Experts of a small language model.
Size: 14 layers, 33.2M parameters.
Experts: 96 experts in each of 14 layers, 32 dReLU neurons an expert, a sigmoid router.
Training: a variant of Adam for the experts, 736M tokens, 11225 steps.
Below are experts of layer 5 (counted from 0) of a mixture-of-experts language model. Rows are named down (a neuron's output weights, with its number) and show model dimensions 0-191. Each number is 128 + 32 x the weight over its row's rms, rounded and kept within 0 to 255. Numbers have three digits each.
Before each expert's rows: "comes before" lists some tokens at least twice as common just after its tokens as in all text. This comes from a sample of Wikipedia text that the model never trained on. Tokens count by the router's weight.

# expert 92
comes before: "by ", "in ", "that ", "to ", "of ", "the "
down0:107110097076129163133105160163134124171112108081121105101115118156146132123126132137093122163149173137137139152161111139152109168113094146123121130151105166036125168165131069156127123079087115142110179206103102103097043101127068154106150127172080165223121098151125121107122101114093201160134131148202164141135102149130121085132144127149074144148172108153127079119076148112189049111164105089151071179162139106147098129085164152126107129134079124082142165091124143146104129086146102078084109144087106152080093086132146095108043119178120119148184124114109155162138104084121129144

# expert 11
comes before: "| ", "|", ", ", "–", "– ", "th "
down0:082138114148097158148135205134153131146083073165143128090154138192125145147098122065125107157151140174134171188149116147140120122117129125138184122120095130103183116070107124094091126121104129170129179146058148134134081143076128118153094165128131172133174193194133088157179173135124102103113135113120114125133155132140129157081066102147173153080091155081145104118154142144035176121048125153136151121097136089125133156112089118159155159130147136134172209077110087087163153118073148117140102133169106124116181169124148142141164107076105108180114127096130098202110155120060089103

# expert 81
comes before: "(", "| ", "and ", "was ", "=", "is "
down0:097119112083173081126165120139123088116163153135093133214096129101103090138165126069110173168141137092086154104094153109102128118114140141086106128195117122091155147101118072121182166101119071121104123118180107152131131082092129152116166215137114138119151150185145211123134105134110168058103162070102117128204134125126096110102124173058139100164114117087185146109117188099147121164138127085152152128137108153082131131089160099101099189195130156102080114167072112084144161147152133138115168149123111140100116126092134172141156096140155112124095125078152199096062128163093145151

# expert 12
comes before: "to ", "by ", "in ", "for ", "the ", "from "
down1:167127118144118160163134064114185092080121118134106158102102177193127153147012142195102193112142117071087108148153078113080165123118187128141156127111128129090146127124146136178128140167089149092148165143093104139138120104105120131142128076161101091142139084122143214150087090116128168174082100155080130167160119105113107129120098160132131146124123110132152123089179132097089139135139107140030158115112134120154129142150210094147086100131118096089087140146092093078129133156114069042113110115146140104142123102096131067157103127131110127171130161096044133148105124119194129117

# expert 2
comes before: " ", "0 ", "— ", "1 ", "1", "2 "
down0:066071191134141175194068100102130108101125168094090135095101089163153114096107147122132084112158116160137151109142140109097146130158114130100143187134147111071091115116131114094111134152132109104109095141102111201138097172103075140101154157142134096165133121123069128096118134092126119073158172161126078192082162113155130099140103199145112171235170162119145118153167130122140191141166112129156133135120108141114103099088121142126115151104156108100147103121107147094102122150099109116047160185226071109142112161153078162178143171147152103046145156143182127126078142143139136129

# expert 53
comes before: "\n\n", "The ", "In ", "He ", "It ", "She "
down0:105136164101128143138102096108120134159092119106129140058073125144176116108092152108118183146121093150124112142148152110094174127189111150107160047139099082101132170139169114139157170085138102117104117115150089107092154111109141098145128142160155108164099117157121050080140139151131138143102080080067155145129128128101081082125157052130124136120111135202160109117131086151141099218102092118139132177119133161172101148118112152125151125099111121037153139067063050098159150150110094116086152140098147168147086130090092057142101097093098115177186159078126123097140168169072143164

# expert 39
comes before: " ", "0 ", "\"", "1 ", "— ", "2 "
down0:150189146120196031146142080119160103197128154102085160155188095122108135121159175086182038167157127103096147130155109104097139107113141124171138143104125123153210101160164120093141134210138112119144153095092135114136145161146101128110106151112079116157122123115077100127091135072102135172103180134132118174122129136085138063144166132160113063139157176129131110132115127115138156117172081110117152121085094178121159120105095130153098142109140121128142143143155117075145108181158179121103138139130179109115111166164142098055154125132127071034081124169189147109091095171112157129

# expert 0
comes before: "| ", ".", ",", "–", "|", "; "
down0:152153155153128151142091140128115080180155052163078118087115136147114068173192083139156057169115159092160164122108112129150107096134088135130098122093111131088105202091158118128125111108125157099146114145189114142100153103093159170137162121138162122119145129201148097130089084098128093109129161092106087105097128087137142150134133080154132150211135111205138121099074115117153152119110119080135207143109160112143107131113064115147150171120108132138158116167202108094116138116094188098167127123181135179111145150125134085160138131078088099089162147102089129113131219157074118200

# expert 84
comes before: "| ", "of ", "(", "and ", "|", "for "
down0:166113142102113146161109144164146110104071075117076091170092136110142101181198109154182217171174189123148129154149147128081092095111099148137116130110095154101096193110136071078074055086128141137135145112124075118153140148121153116120126120134092091108084136140101145090082111108064125123116186108147105163106151075071159037142156103069114051168147110130180073108106138104137166103072140144164123177105078145117160150126153154158122176134122132119175118106127129130137111110085142117142082133083117104121092139145111137122136151097181094125135133147077124103115160131108038149

# expert 58
comes before: "of ", "and ", "in ", "for ", "were ", "to "
down0:136115163085105166126117119105090096198077139076068107078064106158138101098080123148181049161115155093087121100157091093172136124138115174165133132085138067158158162130098117126153143153113088170137162140148152186192129118093124141127173140153093142203054123089124160108090061083064138117120122145074136052081113155147084140090094110110102138114124152127139103216129144117196084152166125094134095124146122135119124147108039143142072121131120148070154140107104182124121142153082133111104120141119163087120077154138145127075157105159124136120117125143125114110115135131132116183

# expert 66
comes before: "of ", "and ", "to ", "in ", "with ", "is "
down1:166164132126085127120095205178104088083116134181143090152114133096190107084148112149179152075062157122117167112077154152134117050171084143088107143111149150150053138080117113111134156111195093136112079139127082138209186099040100177096080115131107110126157156159119167054112153117087107148144154138159150153112151135159115087123119194194133115133117103145135112139140171130111115141166144126087146112167155149072104129134107177130145122136175160161128139173156172147119115135152086135165130103122125134116173134142147145123090147046161110125077133123152105145066084079123126110

# expert 47
comes before: "| ", "–", "|", "; ", ".", ":"
down0:091079129093147132122117166142162122071104131110121174124081113151117124110149166053133119105154135168118161129164056123104085161124096157117172159108074153113118102146181156169093112092105086131132153175132172099151091183204095149080197104135098106145100145158156135123120103116126111160092108134113130152067105095248105163146140134145085125145151077119107145144122175179132147084124087138141197122123165141133100202151144143161097162142129143134143111114186172195104135140157137128133133132144158134122066158195108141082080056164114116156134130152130152186115067104135134088

# expert 14
comes before: "| ", "The ", "He ", "In ", "|", "It "
down0:156046098148159087074087165156172116167139116112133088145132102117158183101201108092143136194155097109153079122143102159106136102171081136126133146145149108199164084112130162121148140168140076058149165148075180147125151128128121108123099124121136082116095115160120099149098149109155150127116134121147135125126118098147152072175108175155129149111104069101074124163162095129164125144110138153127079101104133202111125108107117163130102161118116095096143072100133117150147085146166084185151162088127125119181145161078066166133066162166089093074159130088166109178153102038098141078

# expert 77
comes before: "| ", "|", ": ", "See ", "\"", "States "
down0:138147145090162147125115125136165164093142129173175134101133096101107156117098111138106140152144182132096188070105110129118149106099143156100200076114102136156197057116097117173088121087116134086139115109096078152129089123133153087149145116111124169177154149137121135150102189145121131103096143126045177156146096142078093090130198157122155169078087163133149108085147142127105168156148064144151143078104060103085201126106141101079107143115147175126150189168087145081034137112122145145113128128051093172111079156122077103138113120161100144140134183082132133148121171126141166131

# expert 80
comes before: "of ", "and ", "in ", "(", "was ", "century"
down0:109127138104081153143125059118114114069124140150173145153145127062110121132093106174100141114148159092120095111129166140113111192135120114123088128129160180163110110151153108149157139162104129153079101140117147118170119168132116118111118193139114114110157055152192255123135076152150117122123129153114211142104141167084111127125080135156140116146101082187168140114144110174126092202108114115110077115118153139118145152135159118173131075137152106091103111130126088101207147167094059109161160072164119076089075129097141140117138110072126155184114168138142080163146129159121112164

# expert 94
comes before: " ", "0 ", "1 ", "— ", "\"", "2 "
down0:109088107190101147191159130182114138174135126156219050124176147139207200134146139083130126154119089165125109090164108128106191146092090108163096100141118135124126132149178127166160115120147112125180106118083118065077131106171073132164125150083086078115139176119153119098154105106174134129046134103107115113175106106179134113120119132154109102144157170143111173136120167136142106136184133148151106103128150162095144176138121111127121219171125167130138108133116140169104091154103144080124137143159125172141167167126114075117076101121136067220176138120138182096150137137157100131